Experts of a small language model.
Experts: 256 experts in each of 10 layers, 32 SwiGLU neurons an expert, 8 picks a token, a softmax router, a shared expert of 64 neurons.
Training: a variant of Muon for the experts, 800M tokens.
Below are experts of layer 8 (counted from 0) of a mixture-of-experts language model. Rows are named router (the router's row for the expert) and show model dimensions 0-255. Each number is 50 + 12 x the weight over its row's rms, rounded and kept within 0 to 99.
Before each expert's rows: a language model's description of what the expert responds to; "mostly gets" lists some tokens that are sent to it at least half of the time. This comes from a sample of Wikipedia text that the model never trained on.

# expert 55
What it handles: Plural nouns for groups of people or things, often after the, of, or other, such as members, people, students, players, patients.
mostly gets: "members ", "people ", "students ", "players ", "films ", "areas "
router:62 71 37 45 64 64 55 44 59 39 60 51 45 31 46 52 27 42 54 47 45 69 32 61 71 52 41 60 58 72 31 37 49 48 42 48 44 40 70 47 49 42 33 52 59 58 55 64 44 24 37 36 27 59 34 36 45 50 41 51 52 56 57 51 58 62 51 36 50 46 42 42 56 58 46 33 42 51 64 60 50 46 58 58 60 51 63 40 66 56 51 23 47 44 41 57 76 39 38 38 42 34 60 54 43 50 49 60 27 49 24 47 37 59 35 50 47 62 43 38 73 46 34 47 59 50 49 58 54 38 60 43 40 32 68 45 36 53 41 61 74 49 37 60 60 65 42 54 70 85 68 63 48 53 66 69 52 42 37 49 65 41 37 60 63 25 24 30 47 38 64 33 52 62 43 49 81 67 35 49 34 38 42 53 75 56 44 45 44 44 50 35 37 52 33 38 50 50 40 23 63 51 47 50 33 46 55 54 52 44 50 53 34 46 35 58 47 49 59 55 41 42 56 74 43 46 68 55 25 65 31 42 70 37 40 38 32 42 78 50 61 60 48 37 55 39 42 56 35 37 56 50 39 61 52 39

# expert 58
What it handles: First three digits of four-digit years, after an opening bracket or in or a comma, such as 201, 199, 198.
mostly gets: "201", "199", "202", "198", "197", "196"
router:28 36 52 36 41 72 48 32 51 48 51 60 54 61 48 34 59 41 42 34 57 32 62 53 47 30 27 52 55 29 48 36 37 36 39 32 46 52 31 51 60 40 69 48 40 52 47 51 51 65 47 52 45 65 81 51 42 47 58 64 65 50 45 31 59 61 41 45 52 56 42 66 36 55 48 39 54 61 51 38 35 58 62 68 60 53 32 44 63 44 22 29 49 28 34 83 49 61 65 44 73 44 34 51 48 56 51 54 69 50 67 66 34 53 55 37 53 51 41 68 55 71 44 54 40 46 67 30 52 61 57 65 55 27 59 31 68 53 51 58 61 47 40 33 37 57 61 48 21 47 52 46 32 38 72 71 32 33 48 58 27 43 49 52 46 57 67 36 61 51 68 46 39 36 37 37 47 48 49 43 41 36 55 55 29 39 55 52 48 55 50 71 36 60 54 66 49 46 40 56 50 54 48 39 34 52 33 53 47 33 53 25 38 33 45 43 41 42 63 47 60 38 47 44 40 42 45 54 33 68 60 56 31 53 50 36 48 59 36 45 58 53 54 59 58 55 44 51 66 30 73 50 77 65 41 72

# expert 6
What it handles: Hyphens inside compound names and titles (RK-Bro, Yu-Gi-Oh, J-pop, Jung Da-bin), plus raw UTF-8 bytes of accented or East Asian characters.
mostly gets: "Big ", "Le ", "Kim ", "Les "
router:48 44 57 51 52 53 59 52 54 73 37 54 71 51 37 43 46 42 69 45 51 61 66 54 49 61 47 55 38 44 47 53 53 54 63 51 31 51 46 47 70 49 71 42 47 38 45 70 37 27 44 39 50 45 42 33 56 65 32 52 62 62 61 56 20 51 53 47 52 64 45 61 60 25 55 63 66 75 44 51 43 55 43 34 67 58 52 72 65 33 53 40 70 29 58 38 74 61 70 62 54 42 38 41 49 62 31 49 55 61 40 51 53 44 61 52 49 61 40 34 50 31 47 43 53 53 32 48 47 59 38 51 54 54 40 48 64 44 38 46 41 53 43 32 63 43 54 65 33 37 55 47 42 65 31 62 49 61 52 46 12 44 75 39 61 70 51 43 78 48 50 52 63 63 62 59 43 39 66 60 66 76 37 64 43 83 61 50 41 49 56 68 50 59 58 79 55 30 43 29 40 62 64 48 53 48 78 58 48 59 47 38 32 76 49 66 36 47 53 54 54 46 32 48 75 61 49 70 61 45 48 50 34 46 46 42 48 43 64 49 51 29 59 38 38 62 63 57 26 44 53 51 42 56 39 52

# expert 29
What it handles: Past participles after is, was or been in passive clauses, such as located, known, represented, operated, described; also "one of" and "the only".
mostly gets: "located ", "known ", "described ", "taken ", "resulted ", "referred "
router:53 41 58 57 40 32 46 56 35 65 58 44 52 58 60 68 58 55 52 32 34 74 56 36 58 54 37 56 45 57 58 31 32 47 65 44 44 48 51 43 52 66 27 54 52 55 53 41 75 55 38 64 40 50 44 38 36 42 27 47 51 70 55 50 32 55 63 41 39 75 44 49 60 60 72 64 45 52 65 40 44 50 59 52 37 41 45 72 68 37 56 32 47 42 31 60 47 70 39 34 63 37 45 66 40 48 40 56 65 70 63 49 50 28 56 45 45 39 47 25 39 70 46 39 56 50 72 51 65 54 42 72 46 60 42 49 38 71 76 47 35 62 65 48 39 59 34 56 51 36 60 50 61 28 49 68 54 32 40 53 73 56 38 44 53 54 49 53 31 54 49 71 62 64 47 56 35 57 30 49 34 34 61 48 35 46 51 60 74 64 57 56 62 46 53 52 35 31 49 47 49 21 49 58 67 27 54 73 50 58 58 73 49 70 43 37 60 47 45 29 59 42 52 61 53 41 60 69 55 42 29 50 54 40 58 42 29 56 27 56 59 44 48 34 52 34 61 51 45 62 52 49 46 49 74 32

# expert 59
What it handles: Place-name words, mostly the first part of multiword US names, such as New (York), San, Los, North, United (States), California.
mostly gets: "New ", "San ", "Los ", "York ", "North ", "California"
router:54 43 48 53 45 55 46 52 60 74 36 42 27 61 20 55 45 40 63 45 42 45 49 41 50 51 63 54 44 27 38 42 36 37 41 56 27 58 74 36 63 62 42 56 57 39 50 67 63 53 36 76 45 53 64 65 62 38 53 49 65 38 59 51 62 51 31 41 42 47 51 63 61 54 61 61 53 45 52 39 52 60 31 44 77 39 56 71 35 75 23 69 58 31 71 63 54 37 67 68 68 54 34 36 59 74 46 43 47 50 41 55 45 52 48 52 53 59 47 46 47 38 65 64 60 54 68 29 56 62 52 49 55 48 63 52 48 40 63 36 30 42 60 31 30 47 40 58 68 45 53 53 29 45 52 55 36 45 59 66 48 39 62 56 49 43 61 41 30 38 42 38 68 69 57 52 65 52 64 61 36 35 67 34 45 45 45 50 30 75 52 48 54 49 40 61 40 41 73 57 50 61 57 38 38 53 55 38 43 71 50 37 40 67 57 52 35 61 56 61 76 46 40 72 63 24 43 50 63 36 67 51 44 56 47 62 59 45 50 60 47 62 42 55 67 42 68 59 63 62 56 57 71 50 31 67

# expert 5
What it handles: Dash bullets, line breaks and field words in infobox-style lists for athletes and people, such as Occupation, Career, Personal, footballer, basketball.
mostly gets: "Occupation", "footballer ", "footballer", "Arts ", "Production ", "baseball "
router:43 67 60 47 37 50 46 41 59 47 49 37 57 57 62 57 50 41 61 67 68 51 53 36 59 48 50 59 39 32 43 64 56 35 53 39 66 43 55 36 53 41 47 52 48 64 39 55 46 39 19 33 39 49 47 63 45 50 57 45 43 72 44 45 57 63 57 71 56 47 49 46 70 37 30 50 56 49 33 48 25 46 57 46 41 51 48 67 45 44 46 56 74 71 74 89 61 68 61 52 28 41 50 55 43 55 61 70 21 30 53 42 61 57 59 65 37 49 45 79 62 51 24 49 53 61 64 48 53 61 53 64 67 30 64 53 45 41 39 65 67 44 68 64 42 34 80 61 54 40 47 82 48 49 73 48 65 47 59 54 46 63 51 39 59 39 48 42 63 38 46 32 30 58 35 50 51 39 39 56 56 65 39 55 45 60 57 32 47 57 47 49 67 51 60 64 63 36 38 62 35 60 47 42 43 57 32 30 40 52 57 53 47 42 31 47 76 62 61 64 65 52 36 36 38 56 65 31 54 35 37 42 41 46 72 39 47 63 57 58 39 66 43 52 46 53 48 54 71 34 48 40 46 44 30 53

# expert 52
What it handles: Forms of be after a subject, and the opening bracket after a person's name in biographies, such as was, been, became, (born.
mostly gets: "been ", "was ", "became ", "being ", "be ", "formerly "
router:56 60 37 58 52 29 50 46 65 58 57 55 55 50 41 38 68 55 45 68 36 50 38 50 56 64 39 54 27 35 45 67 45 66 60 51 64 55 50 51 53 59 40 58 53 47 52 45 45 46 33 68 35 55 59 51 46 57 55 37 61 53 42 58 25 53 69 45 33 53 40 58 56 70 50 58 51 37 60 38 61 49 46 23 56 65 66 65 58 31 66 29 39 63 23 79 56 53 61 39 57 66 54 23 64 48 43 53 75 45 47 56 39 74 44 44 43 70 69 67 59 71 39 49 61 55 65 61 44 63 32 47 41 25 66 60 50 65 31 63 48 43 65 46 72 51 52 45 27 47 53 73 56 25 53 47 49 38 42 19 71 61 35 45 53 41 59 47 60 69 50 44 29 68 46 37 44 54 60 62 74 55 51 57 31 64 50 69 54 53 59 43 44 47 65 44 30 41 53 42 37 44 39 67 60 44 57 46 58 60 49 50 60 41 58 35 60 48 58 57 71 47 42 73 41 56 49 39 44 61 61 25 47 36 41 54 39 52 68 51 34 42 54 45 55 46 59 62 51 49 54 51 56 57 62 86

# expert 19
What it handles: Endings and inner pieces of Latin taxon names plus author-citation punctuation, such as -idae, -ensis, -ulus, and (L.) in synonym lists.
mostly gets: "idae", "ensis ", "ini", "ensis", "atus ", "aceae"
router:47 57 48 41 49 50 54 35 35 52 43 37 48 40 37 42 46 54 29 53 60 42 64 37 42 52 53 41 45 37 56 43 23 35 59 59 41 58 48 28 33 75 29 35 30 48 56 38 74 46 54 23 45 40 50 30 50 56 65 45 56 54 39 54 46 57 59 49 67 36 77 56 56 62 68 54 48 41 54 60 45 62 80 52 47 46 36 68 53 48 53 53 61 50 63 36 28 39 33 59 30 63 48 63 68 49 68 41 51 50 50 49 39 24 70 55 45 51 30 51 37 55 57 31 33 59 66 67 28 64 46 36 44 50 56 57 47 57 56 71 52 60 44 53 58 50 34 56 69 47 29 42 69 25 63 38 71 29 67 25 60 41 54 48 51 49 18 19 42 40 33 40 55 40 44 38 39 43 29 68 63 35 74 45 51 58 53 43 54 54 49 46 61 44 79 28 42 65 43 51 64 43 56 44 57 48 58 49 61 50 54 59 37 62 49 57 48 38 67 40 43 30 62 54 41 65 57 50 47 34 74 35 44 57 47 55 35 44 37 46 34 37 48 52 46 36 45 47 50 46 46 49 68 45 61 52

# expert 3
What it handles: Role words like professor, chairman, president, vice, founder, plus commas, brackets and bars in biographical entries with dates.
mostly gets: "professor ", "SI ", "chairman ", "president ", "assistant ", "founder "
router:54 61 45 42 74 48 24 65 61 46 57 51 30 47 52 33 52 58 61 42 58 30 73 60 49 57 52 58 59 61 52 55 48 35 59 63 51 63 45 37 50 38 31 54 63 75 62 44 74 41 53 32 35 52 49 22 45 48 52 26 31 39 71 64 61 53 34 62 68 35 37 35 63 37 37 38 53 44 42 40 40 53 66 56 17 49 49 47 73 55 44 38 52 56 40 74 46 63 50 53 35 44 68 47 48 22 38 52 56 58 47 46 53 57 66 52 43 56 34 45 58 44 40 48 43 66 66 56 46 38 45 46 36 45 56 42 43 69 63 56 49 37 61 38 50 68 48 77 65 48 52 67 39 54 73 60 54 30 50 32 73 54 37 56 46 38 64 33 53 41 32 54 40 44 55 46 48 52 33 67 52 40 50 50 27 52 34 66 40 52 46 48 40 38 37 47 41 43 43 48 54 69 32 71 48 39 43 47 30 52 56 57 61 72 50 31 34 48 55 30 54 56 49 60 29 46 46 28 40 56 25 43 41 43 31 40 40 65 51 37 59 56 67 51 58 64 35 51 77 52 74 44 51 58 44 48

# expert 50
What it handles: Opening parentheses and brackets, mostly before numbers, abbreviations or notes: Gross (1), 62' (pen.), (BGRI), [...], ^{(.
mostly gets: "[", "(", "{", "^{(", "( ", "(/"
router:35 41 57 53 48 36 58 66 69 61 50 48 68 18 51 46 42 59 30 63 37 68 35 44 55 33 51 48 45 46 63 56 51 73 60 29 50 58 24 48 52 56 54 62 65 21 58 46 33 41 54 64 52 73 46 40 49 60 41 41 70 60 32 45 72 69 47 43 29 56 40 47 36 54 57 46 53 54 54 77 66 65 38 46 62 60 46 62 52 33 47 38 39 62 63 61 28 78 48 47 57 54 49 29 55 38 47 51 65 62 67 46 53 39 51 52 47 63 50 72 46 75 52 57 49 52 59 61 46 40 53 41 43 44 52 65 47 54 46 58 48 72 54 27 76 55 79 57 33 42 59 66 59 47 48 48 25 51 37 43 56 34 59 43 57 59 53 56 70 45 64 53 36 54 69 44 66 61 69 44 71 41 48 36 46 63 28 53 47 68 59 40 48 41 77 45 47 53 39 41 48 64 47 41 43 37 39 54 43 51 46 69 55 54 46 40 58 51 63 58 62 75 30 48 47 65 23 38 62 71 53 55 47 42 50 65 34 35 56 55 39 33 35 65 38 38 52 45 47 57 67 59 48 58 49 64

# expert 44
What it handles: Word pieces in chemical and biochemical names, such as oxy in methoxy, yl, gly, amine, plus protein and receptor.
mostly gets: "protein ", "gly", "receptor ", "yl", "MPC ", "α"
router:35 47 30 56 53 33 44 56 41 73 38 64 60 45 73 57 48 58 18 58 45 50 66 49 41 61 43 37 54 64 39 54 47 60 94 73 49 29 60 55 26 45 32 36 40 40 38 51 55 61 53 68 55 65 59 51 53 75 52 26 60 53 55 30 53 64 38 67 44 64 47 36 60 54 43 31 68 36 20 59 42 27 46 39 34 52 60 52 46 44 56 58 40 37 58 40 63 53 46 31 39 61 43 63 59 52 48 59 41 55 48 46 49 53 54 32 45 50 73 42 45 59 37 41 46 35 40 64 40 55 64 38 44 31 45 63 44 49 42 59 26 74 56 57 55 54 60 32 60 28 63 46 49 53 35 38 59 35 45 72 43 54 53 44 61 50 47 47 70 39 49 53 63 49 41 46 72 61 55 60 77 43 24 37 59 39 37 59 65 45 43 60 51 67 30 65 58 55 49 54 66 47 43 36 41 41 55 47 45 49 61 30 62 79 45 53 37 58 64 42 52 65 42 65 34 62 44 43 37 30 54 50 54 66 41 49 43 66 55 58 48 51 37 32 60 59 47 48 41 58 34 29 57 39 47 38

# expert 30
What it handles: Plural nouns for groups of people or things, often after numbers or "other" (members, children, species, people, towns), and commas ending clauses.
mostly gets: "members ", "children ", "students ", "people ", "films ", "areas "
router:50 71 33 49 52 80 55 63 53 46 39 56 46 34 60 65 22 44 57 46 45 59 31 59 64 46 39 64 63 47 29 59 52 36 60 46 71 51 72 48 60 51 57 54 52 43 48 48 51 46 43 52 33 46 45 27 47 40 44 52 48 47 60 47 43 59 37 30 54 52 41 40 49 56 51 38 51 52 69 62 59 55 54 71 41 42 75 28 65 70 60 38 35 40 44 59 76 34 33 55 46 45 74 54 33 39 42 39 45 45 41 43 41 45 27 26 55 59 57 45 56 41 44 53 60 52 53 55 65 35 41 48 50 34 65 48 61 56 35 50 66 48 45 64 64 70 33 62 52 64 67 48 56 44 57 52 61 26 32 53 71 29 43 55 54 31 27 62 51 37 68 38 47 51 31 53 63 57 30 53 32 31 46 49 70 41 40 52 56 34 53 56 40 70 30 44 65 58 46 31 69 48 44 64 40 50 50 52 68 49 32 49 46 39 57 48 35 51 58 41 53 43 58 59 44 41 54 53 39 60 37 34 58 24 44 43 21 57 84 36 72 45 42 37 61 33 46 43 70 50 45 67 38 53 48 35

# expert 43
What it handles: Line-initial dashes opening infobox fields about rivers, places and films, such as Mouth:, Starring:, Time zone:, plus measurement numbers.
mostly gets: "idae", "/) ", "• ", "horror ", "^{", "documentary "
router:60 50 47 71 34 47 57 37 62 69 46 42 60 40 73 64 61 63 50 79 74 53 42 39 54 25 27 60 31 34 45 50 33 37 80 45 49 35 69 31 50 49 59 47 66 47 28 32 51 56 49 46 34 50 66 68 28 68 60 40 76 58 60 39 55 44 54 52 43 58 64 34 56 60 52 41 57 55 61 51 42 42 32 25 67 61 54 58 51 47 35 63 39 58 63 73 49 44 56 42 44 61 51 66 40 44 45 41 56 49 59 39 63 56 74 60 68 70 39 53 48 49 52 50 66 36 56 48 67 45 53 66 55 58 82 41 43 69 51 54 46 53 55 49 52 66 54 58 38 35 36 63 65 59 47 46 45 43 71 52 61 60 54 40 57 53 62 36 60 60 52 47 47 58 56 52 59 59 29 61 42 68 39 34 38 40 46 60 60 45 67 39 50 41 60 45 57 34 50 52 37 39 71 66 56 44 30 38 48 35 57 49 41 59 54 28 72 59 29 55 53 35 40 44 64 79 55 69 59 40 47 56 52 60 80 55 73 31 45 53 54 59 62 61 37 41 39 52 52 42 50 44 57 55 54 60

# expert 42
What it handles: Word-internal pieces of ordinary Latinate words, often after prefixes re-, dis-, un- (dis-placement, re-pur-posed, cre-dib-ility, improv-ed).
mostly gets: "dis", "tax", "ital", "inhib", "explo", "clin"
router:60 60 45 47 52 62 49 48 56 48 54 54 36 27 52 37 37 34 73 51 49 71 48 67 56 31 73 57 63 25 45 67 58 56 27 48 21 22 59 49 49 63 32 38 37 43 67 46 50 32 49 71 43 42 64 37 51 45 52 56 35 45 58 55 59 42 43 39 38 37 39 52 56 52 41 74 46 49 46 49 47 31 39 46 47 65 53 50 41 47 43 60 38 52 56 61 60 35 27 48 47 49 62 54 68 59 40 32 61 66 40 34 51 26 52 57 57 37 45 42 71 57 59 45 55 37 51 51 54 46 79 64 53 73 50 72 47 72 47 46 41 49 29 58 30 54 44 40 52 51 51 25 59 60 46 45 55 69 39 67 44 80 58 36 35 54 56 44 29 45 42 46 50 46 49 63 35 15 28 43 49 32 38 58 43 47 49 63 57 61 55 55 44 73 50 35 62 30 48 44 31 31 61 51 34 46 53 53 45 38 39 48 32 54 41 53 64 57 52 58 34 52 52 49 45 70 51 50 50 51 60 38 41 38 23 54 24 67 42 34 46 56 65 51 68 35 60 27 45 55 55 50 61 55 70 58